Experts of a small language model.
Size: 14 layers, width 128, vocabulary 8192, 47.4M parameters.
Experts: 64 experts in each of 12 layers, 2 picks a token, a softmax router.
Training: a variant of Muon for the experts, 569M tokens, 4343 steps.
Below are experts of layer 5 (counted from 0) of a mixture-of-experts language model. Rows are named router (the router's row for the expert), up (a neuron's input weights, with its number) and show model dimensions 0-127. Each number is 500 + 40 x the weight over its row's rms, rounded and kept within 0 to 999. Numbers have three digits each.
After each expert's rows: a language model's description of what the expert responds to. This comes from a sample of Wikipedia text that the model never trained on.

# expert 44
router:504519497537475474525528492471483447525473473483544416503572456442527518502467568532447440478495484531557419456506599492507543532430441509496481448475487503488465520504542489568472534483469468527562541459479532525505482455530524472497437540459551478497539452517521518591475507455598528497507419523573492494490530454450490519540538554508468398566474497580533560492525508453501461466489
up1:516461502451463565463497480453495520519387470477502482488456451533522464572471543538563580510571507498519493441445485577528521537504456468484514437479464568568497467489514422485463489502487564462523489468515498493551523516517493516460514481574535442508441494404535570506512549492466447524490484563542561480541478448528504475466499523530470560533408557474525456480456516512538541505431
up2:470504517453573453487523546480480522535529540498506559471517415522557555492555534525495554503497484506461472479515466472479544523528473440415508459493470490565482499540561545582536434453508504462454469505428477446466498467501485523519540449518571473517536471519452517479567538429490502501497487539531476490448475486406533526461539503577551487510513472385488527581579435507528483504439
up3:543443559533469527505467500459525413400494515514466529495551570450484500544520362484523551507489499521482547519460498476564448541526516529493474453553500454562542419458504497409484580472455452542484502511532522444541470485491502470471450547555505490505538530495489477508516450553492443458567517507513473503515455496502573492547496559451410497476496487484495511540519578512481540522446
up4:488553509484467466462434486513523514537496523563435498484515456539524493535543544555505538504518513429484473530517527407491462517486472570513465503509530459528518438507517491534547435430520517508519491547565546397482528474440501523528465497483541346507478499487470469491558476505445497486533493490482525406548565525508448583495555558523490552520459475546452519457537462434475473498546
up5:490485533474470464548507478591496551446493527522528543492501548543520495437571550521534576433418429517509539470578461437460444511467482503469452454458507538469557454466520505506440596469475520600537457487510523498439522494482434552470474478543494538443571496535523468493517501507546423494514486487556502497553485542497458507509536495510563504460495560509507436408465507505468487519532
up6:528479505467511487504503423535503548490472501514476499536479437525504505531493444492516454519464550483451536532556482578491522457503554516555556560498553572527520556557501467523446442433495425494543505556444519525568520469459486588468529534519470533470420495539574470517431490513469512452606510478449525533484480447501477553552434392466445481517516529474513531511501452467519509541541
up7:468488544532503544410431466471512481509449544454450490562506577501517510529515525500487390499479563575507509454544480546496560507485507508480428549510536589539515492422494479466492502557507567496452465465515557506497528513452523537544518438489493475514564464564542535559490441541413487567442553457503560467532485518485539447439463433551461496512540499523487519467471475525483495533526
up8:507487461508511485447462481473490538489547549425416510437546513575461506453500500561470546442514522466537598453454576526528505531503466477475447471465540501504518551504475551516465509503518446465499411528510536520535427556539490564573426447505484425531496488500514424528571488538542512577475496546477482481486504612514508440457476486480493492486454501481457520548452454464511496518468
up9:554487528554508472497499515504572484483465443453500497560491448548483533454579517471491487445525497458453515482538512502458512551521545588522571454452551567499545556443475526536442479580485494502438519462426455483478463539506482487484507607535521434488458522526504475513499555460485528571543580468461506542522527601476517500484505528494506451451496493549484429543488418486545459476483
up10:412534423501435553446487457475511504486490485554467478566452424573421472551456528482492479477398464512518492554484524462510485545473532496463456525523526504548554531495454508494442514476550481491444414536487471528507476524502484429533495533500506488536544524535484555576466492575538535479524471530459492582516461548560502558500498492490507478423484527446478512572411476512525556524481
up11:495486432531478487532515474526563496489521544469572474593555528490424563501454534453552499473473511492450584465522506493513493498472532506519470367533516507529561490509534509364442472594518485500565488490503543463512512525508441563543477471440455506535520501446490496489470492551535488485536475442506459536486532558475496524473501466467491518501493486472470495429564460523456441430448
up12:501528585521513539509475537461436512429507534447484567445459499513483486569572493483441428435502505486462523485566504555515523486456447504477507504575439533484464480543491524517491491494525463468484539452552457521499541445452476491548489475433550470475460488518488482591620491516517515436489469504498532501559513526511472415509498482581514484470496566582570497423464435489502506501531
Heading markup and delimiters

# expert 24
router:434494472448455556527530560487485495557492532527539576499547487527493510517552448482560484468433501475534507477536562524451494490527492433476466497447416559462446486496507476481487527512524512472470570544456537514541486456512420493502576591466486567435513512563392530453566524523452449537443491483542440508538560537547447555483453490516528505545489504492463459447525512501528532467495
up1:545520572437459529540510453451485457474498554479533404490538557464498479557510530514541478487501495513530501471438498481546452415494457540540500467508443463509538505462434481535493488506513491495508577397459510477481500510487383468511508445503478540480529512555482548522462535591563489510463471451582514549492500499522562481519404522466536501538489530513516504529497393460448546525464
up2:499463505518456533406452553493535537539544480527492499495577545491452531563448576528566425519501477483544456485590461465521523511548419533505516503511504444497501509532492494505477503476479473442503487574419554547453417506499476521519479508472475449460475507463483492542542387534472589504531457530477481570561444492542553489465497484508557494537525442543462482458426489503521505493539
up3:454507512480484536467493497531480427513524555484495525550513457493522519568472475494523520426497566537557509425499478558554462526477522521483425544520457463516491453480488509499484511464549551430499453472487502482516502472491414533476475516554538542540530510406417562518506512504509494586445532511429516467521423547506454495372495431469519528537513466476561511574512532537553501558456
up4:397474464508496492589542528461481542501479520558514508514528486460538517477446504514483465480542467544538476544466521547491458554512478542492552467529568491460553515465410451413482507489496504507430434499444557499449604550509477543405551553468540486509572540497544439492579454509453471443506448531468528467488486465442492498455528503487524425465502531533522544471462498497518521541518
up5:494548518538518477539446500578510512578501437440473442504493536523439508531484526545423475439529442530438543495499485519447528480481484588471478552497402616504564556460512503468489580518518499483469505575493513534527501484479587529477531501473572469567421507517442560575513461533496405490447523497492521505460504456532477530499441516478475526520471477508481506509511528503516519451506
up6:579457589539468560566452477495545543514538533575460451556533565404529507585442485485496533405577550490450481510525511531504489441463493476471467451575519528527486486456461510503511521465407505512440533411478495460505542553497567511450493531505524477513439543453462476503505464458522535476527509489531557525496477443510440497536489510539481514478509458537556499484466472519511455453493
up7:491468471539514584488473488488423499480601549520470427532445516562486510555534507569554452499524564516486518559444491529560555463546503460494499423465541495552579506467531520514537528433519445525525482487461479475491528450484475470480428478518493476459498421467505476564448458515436559541477531458476455468506470411531412551513475555550432507454491518527524485496495488528515523458504
up8:479500519465583523545474460470441508474475428436534413416460536494515459497455485512459539557528536485490554423516503465550451520438564555464550510550477487541441496549545525500516465499508471571530432549516468461503474573546498513479518468517449518464485531420612474513492510438531478496579553538465513492552469494475498488510527507455508498459566515460491511468510509551466553534566
up9:566486533500551514481469445516502494455533477484556520525474441551526552488467563529462520489535450510484520510438601487505520524529536462541513490538466530490560404544523537504488475559542549520536445526548504559533483463436499490403457561488524462541505502486542508546488539490487485490451581489486526458527521420456436532460427529413469534497606483481551490482488490511552519453440
up10:527541544461438448518488478471434441454446571531494511504513549508495493493470501483476462558426504411494524501588455515576493570362479471441436516484545451450535513451477477453552539502535494474550426497461431550525538514525478500521486516497522507491476508531462484496517507479500584460514481581496457522526499523442515550483497547514553500515434486468492446490527493425548567518483
up11:539547539530493506557505472449437534483465425435533533520456466492455452538535463521503534496526517440525488557516508492441428549426489504499518518489462473554485386509482467575470495512509501556575441527519531529497486492437499497485479590448510433534444416516521487514454573416460476485570465487537543588514482520508521472466553509505495445460469506450485550498535465518517539442501
up12:438578488544489536495518513505477540541459457530481458504452471474595477493488497466489476532471485547444550471475504516515510434503481557471524526524493497467458520428504473555403463508457550522539517488554518521557481575477491524475535506522469500460549411492535481464526460401464492431505474414548514567492500396516544528465503553568532525511504477534516477561526464512606534503456
Leading digits in tables

# expert 34
router:433489487470535558473468533557525487437515489581480472564505447480485404536488480511487507507464523567510487450505473442516455455541544566494501562540551508568540466531540524547451576430489521551502500508461447483402511517505478522491457529501560528511509519562553521412462497517505431449513505538423534529592510522496478470522505436425500468520488530481541553511444464452509487524456
up1:530504539498436517427522551525562485480563487507476439537543487457480485539523504513492517424449445449509558426474404461553556483525546558459562441559507587450511538476461498482484522460502508415474502487461468524549460513548500518519557478486499505534576534508469442452520516528476535518587494561479400476515445506474483522555504481484476491429521469491493504501482499503526430451432
up2:446573536496500466498460531569514585454484590491523455500508500457560515483611549451485532522520447420565483499509503512478480396523535500492471546471509448399486482518486495546560461495456508452517498573516512493463504430501503517543521528483478430569554448496455462472541470462497490532440511463521502491496495461501449541446533504515443411531530474561488505513535461558510446494478
up3:541481499484443514540422504419465426516494540472439509523514494498464474502503462501549454512527443575477435502474518515532521540474523539458529531399499516490515475517502568541450522507486539466542472559482463466561425474482482513513504440480544508538564554546515496536528492496500490511444481439485582535498484492534534500471467571523446509544476451468611510605557494568472519435443
up4:497501585496500541578467481480549445526517435451514553419488518444516485468547486509451451491487434437511461527458525516484499512508548421464460560488535547484503521496506502433554503486557427503520469554487521493537477515512448509606472522567472489518435547453490532498504554489495460525456453421594537451524517464571511596497483509465539546470492481550451550466548508482547478491515
up5:478538573485485518432538507511428528480487478543494545467542526547519550515535539460503406507580476448459421513496482468523490515532478514410394549496505507478490470505481520515490536491511546491427504512484543516456460498426514552474574549476500476476523492518520498551500573538511538422502442525429503526485497484518512599538459459467469485506359569486484485532549466517463499481490
up6:503534544488510518500541447552473524511487516502494384516592545482480548496523511467583493518512565563493525482504482520463484507492490621489483459390461435461512488508442542498451513580504537539491464500506464531539494435560537520479472483491479564517547505508586491473520417533441518497479553581514435475497524446525529540478483445472476502520540447496522465486498489465557474480413
up7:492514459522488470450557495557565463460585476504514549395530478486546470482526510492469539520500558509554453549478492567490476569508473452496454473470510495486484547448416488512553551393531451485584479454473502496510493425509477571434515494482492500498501565522486503498546506529511502593404465496563504439477535482467431510511497561496496516537481505482502521524479515598472567507530
up8:551519536526534488437461485555508454499453433413498435564565460499529530552466521575488499498622491501456490511420478504486460540512445525518500453491488492445503485506475517531535484505532508575479515376493534515537481554438475441516510440500510475566536494551464522562584489457499449491485566485593486512423476487480543505492492551548465484486493473528513489493536525550472528473541
up9:531543466552503484527505506508590457487534555534435486436534482496529519466500545501500499510531528528521440446520470526503521595472564508555492454470453477500530514440564559530508397516488439441508486452491570477412499471502532523527469472519449530477536491448477503538549536524498518469445559473491491586526481499479516508489510430568417446513467507561449548462409442496528444478519
up10:588545555562498503540532544466481556497396505476481473493451474490443485560441499586469498481514444404499462596490507470472492426471545501565460454480485447543513526522483510492440508525522586497507477526479454516522476475541511471511505471427496555532484568452500531516468450447492580535534486543454486509515475443487581512496408548482496486506470563460527499488471512496542544486462
up11:525553453447525392512527527487440492501539547472426539494516585516459511556543488463505555413515539460530527426432495533534520518525501541463490497556493513482526532465539466564496533503435506581515429462458490524425566478494507539517518533508517565507500528478446590568511497489473447504456450534470485467482448517519467451504504526472428474482510465535451466574464528572505474453480
up12:487535522457477528504529469512486430477504518569503513446477444571499528489411512555611504490528519558425508548465496484464474521466514438542514459466488523511549503517501531538580481506424523483505491539495539532550506476510528506573563416474485503554504493485467438470478487548531558501581432461543430467513452464479490519543480521408450519436492508463516496532492461506501606511435
Proper-name title words

# expert 22
router:517431500534485485475547425423512505514489469511547522549539508519519502447437551527420464548474475521577451509537551462505569552595433565537503442456484470495553526592472470467506568577451399535492514484513505503499502509496513512477493527483494467470486462566490514502480509508555466500518447534539540465534566458433502529475474491471542456487515471561445574464476469479524535427508
up1:487536499509521500466518493478489533499566504479529540564486466506478486444490544434420493484625463532541493571465449528486467431460528474440521544432491473502531507431548570504502459507498518519485554474528459553448536482474467466539494491550496413434543536425508523512501551530468535557450488470489531502444533604502467503560542484559503541501515441432483459494568516504460455551471
up2:555516554510513499464537470524497457505511533502452485501500505484504486515480504591444475431483465485521488489497520415444468473529536472550464542477549466515471524486561528515479454495443419496518509483451515557530466507518412505562548534593499507525485489463449511460496495465475504516554479497488489545458517440564509469563542573569507518512492530419624459522536540559430476575415
up3:489393495527447520536499593542527548514491533627410446466541417506481474482449471466503464529511466560509510531483519489484595535476510519507437534532535484503555467546485516433573496470539506548516479551478555474437528445505472474537508488492474556515464534518513471477582477476442429491459494564488496498491521492562466504497518539502481534540501496452557532479519452553564460540459
up4:448536454494489492558571501462537491486504465488532501513550512454409461485535544556464497479537606555455530450555504438484471557466487467520505534504499510477519503491596496514533485428540582492560481446422427513455457550529503532462487510525487498540550458491509504594446442538498488499483441571452550549472529523485466538402518481541444507475440478523509480531538510522506519455525
up5:462575555483511507563599491488476469488515492484468534539545527518511558562454541500476534427479504466468504421542558479463516538521524576438510452464464521495567493562470535495526486472448381470513499515491540513429465549509541513502500444571478468485531444456490501542456439520484486441459451547548471514456468518487483547515525496567470442556533598509492496513544463481461533534545
up6:471501526464494572546497496495569437459565423433492365472507517480497526527548485473480432557439504505453551512441537506523413499505525539459566492423517452548493547533521500491446505494480509460563461466482552459487488472450572523559545521424501469475535571521501457465491534496461549503524553516501497539495485552569531529449499591528508536531562501511495502494523496456502453479519
up7:489501522458514460496522491514539447500429478474542434503402572474513532478568473562427535527494499495558575453487463512520511517512587477467483527509440466491515513513502434557463497560506522465562510522488459492591466527497411507568569491503580472459482494512517472559480448418533495412480518500481478518521457563514445534504489559509463491498508561494492486581433447480493516487447
up8:436511547467562448519539460599499462518542516463555541495491541584500497524469508549503477499531538488480520478495504487512467500493540516434556496618588532448506495473527501484483489503565585492527489421466420533501467592469498493450483510498519471451547471445442462527511486495541456545472531497439500398454524482498522473431403517493430485460510539519503510562515491486503497525463
up9:472456527512578511489484487473516431466508538539514477560516508456508517495460539474492497600553446560477536432556439447485493517529505511497560544564495533507487471484494528447539520542513537494511425495480444513503513526564417553514534401517489556482449483612518465471537419463558522511538497524485504504543477540528564440446512474497548394503497516509465519516480457442474542507441
up10:447445514537520560498501507552552498449499446471549509473539439469555433519529463491481547456495453446504537563471462512422406490495533475477467522497510542524512457496462498508597492451443596449472477530452539466485559510491484515439529520538481497548479565453408472515512587484508505538516541505574505543426490560461466505421547510497557502506504492524551443524461538499450516516525
up11:517534493409447521421516522424529485499452486481576560456493480551535483512520515467515512517507478539453488451520544508480472561448518514492534574572486536487476463509578511466501477500449479562604518548494516466480554474498481541530534532517510445536442496488515529558531580517478561457533488535515498491473475472475410401517481443516502458491529505559447435456478489484490604441528
up12:556527519554484506526568507410442457495523574465485423473532499442532591526497450494476481480474509521472466523513566561487531489474446487546524486478499510521515397550490480542482516542515503507527506545413581555522554494521460477560547478464450556458552482466513533485522463503515534509537471429460448444445488513505484533503497551530471450431396465486529479447562472533518481508442
Sentence-final periods

# expert 30
router:506566479401521450503570544514496481462516469543475541486489509492509466471460486500468498435487505595561453535454475523470488472484474538530524460500534473522498472460543468536420539489522548522440503545477544459436574453435520523584552482503532521474518534410517492404453508536514465537547447531486447512494576542482489421539509456493554429454523494498520505455550497561532458543528
up0:576471453566523442562476530594458515454507494518505448491540537535545512466506542498482565520518443480509501503516529495481457540514556460483504407572513518497510573436500555500551523500454520510504456527504464489446501487542516523454475509444444473521405494505490461483515577463499535512464445554503553442458448435492462489509505539435467486611479472538482459556419479437488452510526
up1:496482511438523467455472489503512524426560479459492518546521488463512457531549458507535504501498495476435470454519500452428513519538529497444541454535513461541517485462519580463544519542524491417459498451422474501527482507538476544489439512521514446517539510550539470539554508557598560465433546485453577485485456485564504524472529561418520497557512529524537375525558522448470538505475
up2:526517448473412443480502562518459597498455568488486517480556487498497480545458563489498521495475509438530504389524460473516502509503494568480530538445587499436483483496461511500516510533537580443520448468512555487545519542457523524514453520457497535489540515516413531445470434458550508460492490566392510515526494451469488525477506514504520454559540494431460524562576509475555479505483
up3:529475488475452545503469536442489582428516545484470444466535417476502575459453572509492446506463487463491509573525481536452505522509477451460441481525479539430501456533432485521536533580511431552585508451508517498502488542500469543497526503497505467474476555550477548534497539526511480520479496540571518462496479414501527603579545447522463432539545474468530492526478550509463432495503
up4:496480500520547475483461485528555464500494485529467486504429546466470489533483445493551502554454492508495564476498567518545502560457463525445518463509464569482489475485506509460455489511445541477493476506503479568469480563521533535462504522476435438493504476467530430503560546515489590407525501518512534528552437501507606505546441590538470496513491589465499457531541418441536397457486
up5:573465477510510507488484481549550487478545552515423431497571513549541471575511563523529536490471571469426523423523535500492431498558535465505544465432556585441518492533447609476478506566541565527552464501467511501468536469505489482555532472561484519456489461465503526463523539475487476519495495478395520460528478477476528532413517525520474564483455532522531545530519525505497457488471
up6:459590490490517501512476464529563447474522603401524504458464500520524459520573522524551483478496487512418556435567483474503513470523457558507509482525518476492496518529544529532512504466517521519526547525520514429501477519559494575531465467526421458497502466472508453474513563488499493456433592490527516504531469566472505476497484411532468503507370538477425529443486446494464554478515
up7:486545477501445557476513478475487511528393545472441417461550489453540497464492448514475538514550482547467575445498505552523556511494469508461492444596449459537423580515512519415512525473550507471459536514486481516516587504528455496527513467432464532497574496470499510484513444554538514488533462559454473525452472459523497531536464499572475510448509527567531565574446499497482455510485
up8:463537482456471485480506553492476598512458479446479589499496497446501423563515495419460508491465557477497497532545474578527482464473520477454471476498558459514429468488475471486472483469540494525440593531507458542521528530463534485456445549500553535443461532499521555491482569419479483479554500482516563562467536475470556518513498531516532531526539527511545506579483544451553481434399
up9:494432479481563508522527409507486491508506516441405494468524500505473475486550449559540574517473499403542502504533457498486502459446422500547466528526477519522521481549520592468460534487568461439505475462494512474604479527508535494547434497507506489452408453525460497432473526429488486549453513487512487539514518538563501574500520529503591507575483484549495516459500493430508475506540
up10:468520545506503555485548502519528507497449580462518514495464519509522556480408537533484506497508488490505477462526494522524520529538508511550494568436492464466382513574463466515477487526546563530412455514483539489466566413462526570498464548464441492484471479520478543544490430546490461423492406552436434456479486502447466535520485503599542511489531432483527478485530488559470478493485
up11:476523578501467526568441476498533522528497463463471489483526546484622434556461590483458481457563538527496528516507537532552474517464423439508528528485528537540468505497445407502523481520525485494545518504570465469505465486543504462448532462536538555521519512410520531570451477428540493421434508466489466560521537549525565451502477516475509497497490549453494479481553520459466503438459
Name-initial word pieces

# expert 3
router:560479439544517479486529444497552447578512521501484480507500476509475433530469481474482465550477548482501482425453423499556591446510520547553554500511514553522499500488506565452561458576470533482465463503452437502429449541553531453558486481524483472530497443496487506539505541473472480509551512524534538508486574451568504536446471477456547538415452476477482455465611494497445522486538
up0:500471533518432456474491541439531543523544479449485402494452496491522519559472454448483502455523534558436484534463471429428463488486482547552499550497537451447509508488560497478480528483498457459532541499490543538511533537447404582498513520486462467535445545577558506535454437516556590538464457515557462525460475520520541525498467561530441513564469451461477574455511479518519508519513
up1:502475570473503487493519510587519471498476460511515562577521480473510558568591503514480513485482524513415442495515567516422528481532548502569470553472450489458516529520446429484428535482515483466516491547492528437450496571533500502449462487457471548539522448457523472476436491516461448502529458432483439482498490469452540510475524452561569527510453557568547442584528493515519496554517
up2:527462556546485544569495570569502517444565457511476470524502503519449458534458512499512566585513538541490486566519499459483524470404510521484522474540543465530508551529517505448509525443506420535489483464553524530552471454422514507493490500484520426530448514546462526547489466509529520413510483507502413424444569586498523491543497475463492571544546512466486490497433526434496443467491
up3:495514573541488547483550525501468536460445529471490533435521555507485511550551509498463467491578538452468469505519579515464435519574546555542497529380531500480574500488507446484574530513461497484499482423485515524443443455531538473541427500452488498457429454552486522519523503429478540501449498521479505474482457535489442534550535513506536471506532439477562434528462563464447562511478
up4:442465473524499545523524513610413468454538444499511535450506497375524550482525487482513530521489505459424510499485522452507433507510484483455549517535518456470507488507485536501514515556445504434455488513589542490513509582480465478476530486528517486549420454439504531562556434563442532519557457464518482459539586515501548523419476558533508504507465540466488467540448514486536535488508
up5:467500549582426490453489414556495494475496537435483534504460540486540451495421488485566473432500443509513574489482492551514436521451503527508518538522525487486536455461442498515524469462539482484486495515607477493449538515531538494464488461441517516456515580514435545475532443521523506540522489481505579460527480491479465483507577447509407536494582566412512456470516477546524499451525
up6:508459569551463505499518493483549531525511495528475502469538513496516535544512433511466438469469516493397477489508479505467479554473503550512510453498471464558493554491465512491504430464589457459528467477442468470484435543500522521530501563500627503493516554514524574444539474580548435424489531493518575504490475488473511498451533460520480497547594520457445474476515476599521478416507
up7:568519510532512454430527554539460460489450539490426513435513455532576508476537464474532581412426472487565518499497481575483497500544521472481468541514456473507477496448504473466463467408452435514525481577531541509507462538550575462487583557393476462531461485512592531549506495516521549452496523495501472492540469458488506497489499441480498520531507521525528527454486448502471554531543
up8:512552477541445477533495445481509511486505504459490493442546427545471522576501500589464502499462477531472525421519478546505519515443483442517446469457407492565456518474478473456529485504571518489572432537490501565503570540558440502529464503498503497477485460451427479536516558495499546520528575508439555517550459481570528539473484537532534520467571496514541424578495503454525494425480
up9:477529561476459497526524543461434494436524539457398485470481518527473580460480614518473476544496484538512524546468526491467422542562520510571482514534448513516611528490517445494454523482487535479548527543476482515513461499496504506506493530517474470440565468522508469501486460576579467523405507454537569578495495436483477519463503527497457501488490486589443434515498455530501542531489
up10:583501536516482533530559544470472490479520444451438441561546580474502457552459491410477559443509544502436534491467493412475432561452475484434470514527490485506474574532492490522490509467509482537503450533525510532567491558481527485518435534503436450474535447489431475540569520520483570500516514552495527481459516542456406501518482491507563512496476459550571487432497513506496527467554
up11:533561539452479490455492456488540496484512442583485479480467472555587504518476525432449434524511514515494511418504500517497526571450489476481454482444492568522574495491466529533494470522466472509457498523564566470501477511492544487554529519474468518516534479449649514527505465484512511527557490487500513473443530534584479558422545558468471586528480538511503485424539552424515485480485
Word-final plural/name endings

# expert 27
router:449577475507413526496483435519504533439516453485464477503506420466532515533575493541550461517432486441484520506470481476434464493531511464482460523446521474488487524504458471489515428540514489451507540561502463491522462467493523516510526537530528474515508462613400512483624574558440502494484480478497471480529524486547454525478541465496563471585501555544516474444487526489585498464455
up1:514566501440490540457411560475509470441520537477543471474424499492464556564498497508487471436522483526484464429406466578592496523480533454442509498527554472448469492511510509515519492518522599530594523500435470485520534529540501559548514505496497488544481507533498519523545443482504448506490470450471466501552518435459529583425516507510554512477506477482524442483552453545423453525523
up2:479407494508500552516491549444507514516475487503564408421449491545526449511525534520494502479506473518476545555540577478527459471418479490410499450503506424406558485502532470537515500562470526454442482498474524437555521437534493564520570542515474449466556513441549549471513520453545532512456509518506528456524464451415502518519555475488520468431576534459525500512514487500523479531493
up3:493449474522518567438568541497541496500457466522439523472476565525556497469536423493532542447518517525518485444525454544490471495428486500492476501450505539564544554475448553432471455530496485470459480472572517508494518478547548550524543516499479492578475463507442543536530453499469500552518509488500515404415449508493489550492526613457502553474479569511517512479441480452489429417524
up4:437489483557485524506557453571518498536461467535535431532474513584509493457544569485438511441498468510479584556473550459535508490433463508486517562555505550507537488489536484491465511505491567475506431469480517478465507441536439451462477453518498479471428511539539512446591448452489594475480479497526548525535515466479529494548573552485568457468506534490480563428513518517444436518519
up5:491528488556530496549469496463568491513501503509452526554484494448561503517443473473495490523497451480525514464517470554605537508522444451451442455463538483500484456448545524437497493463514583499541529501518510529438479497499432524482486529514478556445494541541464442432453446532500546619525546580492514530499504446481584431421433471498426527493532461484512514501502427473519504556517
up6:508513514536563521451480583454444511497454523463507507511462608535536538478443527527519461540420460427474524502447490492470552580547487506426534427443459466596489462555432517500493577483492488524431410512503537472502471444441540497519526524478476533463479515468546578522475445541503527537443534500510525525468514574557501502514505482493463495489565532493552485484495475482479523441524
up7:489571454478504475538586418494482509467588575575443500484527520554535423535499413470412530466466493506487545486567490497494468512467501470562501476556496440526530517456520504448504515448528534491495526505528451485461530592516456501530532481508483461525524515508512531428500426500511479499490474551446493542495496484447438435538542467516532594465529538521481499561561485474447445439486
up8:491480537555473485525514457528488558447542553536545525499523510523542457501435531506434482493549493441561452553548543523514510488463488495570468433480540560525435499534503450545507625496475533450490571470526527549507438495465520495466460461536476446508500492456567514441507454438531512490526538486513528404553517500452470485512475438472429505459447546489528488499494463415421462549501
up9:469581469496522526491505512520521496466522511502532420478497551509439607439491513504482509479480500405571454466554498535543431551559527574409479497459539511543516486502529541466497506508472465488479553512534535528497489499442459482516510532461526490488515489447552527522492476511503512570399476499392556476456504438507525494383589474521464457472545439472515481489507480484533479538541
up10:531523548513514566437501562443468461507539394434453477529534531455488565468521511420414572507478536540505519432477549548497453520497571455483486440489482507503494443470487564532468488496532523435523478488582509454468529497558518536505553498580487530512533556553488472424474412445514445535514529472517552454500494509468553534501532443531523437495495502518545458548464496499513544504494
up11:519515555501488484572490553472499544462519450560490500534484460547478495506531447534506510561485486552432448538494499457445529550544428489538475491491409474499504485486512463419541466493537499461548483512540513535468489468518560511500508523502461502553519595526495519475585382438535503444416509505560394464505536520484541483475445540531483546459514488481499442549489492512590511567477
up12:537521490548516491526513494474465525448493505506556529506517536462585464530442581456480472552497468515499483602434539521459544498482478468508474452487489505567449497454444440541518543497520522473523458493424510578483480531560496522448430548486494528566475500467525480549514420468542465450532441516516484462490536487542584528589534565438509497549533511518458493514496469518371477495516
Digits in 2000s years

# expert 51
router:444499443488445585469545510497531510467505572543477517490507521461526558472548507523518468557440506467496525512484530531471451490510434506468438531421459469480485443545469529452476460501535454470478538527478473576519474445510531507475568638505487516478481516563398505451556522504473468545493558448516470427520498517567492484506509468556561576495520561492529476411499454477527501496489
up1:515456540490470466517454577437501505527482459484575458473510505486540474504455440503558445514503514457451509491408400443555551471517574518563450447471429498484551481597479533470491486500528499501491471568480516530472545434442500554533456504453532501501551491510455486506523544528554518478526473522471491555501487484466466504566484496551573527483516463422494502560498569490498420560555
up2:482429516502485470532545554508550539496497519510444576560497496526556585468454525454497495523485520546506520473522497523454496544514501472499490501468482558531518489447457469455472512508434504521485431580490557546462566518483512443488557544552552466484460444530532485564532515601362537483420477478455488491557439529478512521522479417561478491490495542482466485501402516533502519495511
up3:473546490521508495510472461564512512492513376501483528559470523553499518510499540533537487531571471473498468505457510506419498538497488501468573557557527525485512526436461513502531546545580512449469523491497442433463513554501513515483578541526557511472492447483526515539475485538554497542529425521512569533446516398473389451491546529512545491469487455574493511464485409464475562510514
up4:516481462570477542532538451468517498459476486509492551426536497565459507504514473513499472553477460486442547479494488460606520517542428553435487531448484475460495461509517504487489476450543553572480466477456551488418525446446496468489495437457431486528525529482519505525507434469468543471568493539520488444543403492459514490570607523469471566494527530472545556503493546566479439519508
up5:530454509495499469539433472498575456572483572514510473507532518497509485508501459422451519467536467508467517473458574420498475489558522551508501462515451550447426507478452592521479502433429469522493530480574472548443483495538478517474439463477541585529551555453518511563492515468590493527576482475482512506473463477464496511495514556497543559498474504536538431518551506419512437458497
up6:462491549567479539519466450528525525497504438481504548560449442470534537523447522540454437438455435540463458506426493486580446486470459451494600514415555512472512557475508445499476487571602548511531501515475526534539437488477501465450461529591496515521443514415548491512562462474441504537484498523443522509494493521542519506492553419494518555497497512520501508459493489465506547515510
up7:565450500520472484556535466427481465465538441507499445454401502458425515497446541509517488575540492498457498490493486496474524514481447524553489503461439483514472553480523488491519524463512489505492476455448491562502518465504489510614481522457522616432476546545440443515504505479621486537492452529483497444498552544504544511550507472530498439506531495567413527554445506508490436499506
up8:477450473478504547396488484502471487491564443422456458486528456461576497541487511564490484478491530509470532502536541446414463510534547532549561483505506489516446494536434522519477463574556552549509464507479488463511521470479580497535531440573512488562562497549562590583528478490466540418458540497494523508497477511518468504490473478463549438461481463515493459491527584482487498428468
up9:470476493536560495506629472435482498404501520486495538526459513499595441508513510480529465485437575445548474506553466457460472520461538561511501464451437458510516464518544528524527508514531455452458486580512494536526485520450495515392457549546491547507540527547454523567540546491502484549512470511497508505429408505536515526473521499472505426474548556525492507481448536495565541506466
up10:565477473456499520461409512472458463488467469515446509521501549522437465497548467476430539443535446445497503499532520524489484493460540564510457478473511518515523536472512495558504474451513583569547447518450461446479465561445536491507514527509531576477417517498520484553465439468589536423491487462523468520440516471534449501492510466490536528534471498554550548506430488560551483549611
up11:509464457541546494481510478514480490563436566539439488493471525488516527568573526478477485465551492466418518492570507445532541548506471527529434491546474513493523468529533507492511543473585509501458532490472526530600459462513510467431563545518555514471480432531418489413496504498479423596488475487480545532518386500500469529455538472418503511463504542566468496513507516447462508485491
up12:599493541563440478539496489503497424462470477506529435479553471507569487417524437512458528509456461487447595464438559524513510508474460503520462480516537501469520500542526540464423521527501532489553548523534512450500523523536539531471435528524516545494441483511497491509487515454509513515524453601426459491452560449454511495473514452427420560500515496486488565411439469468482489457515
Digits in statistics tables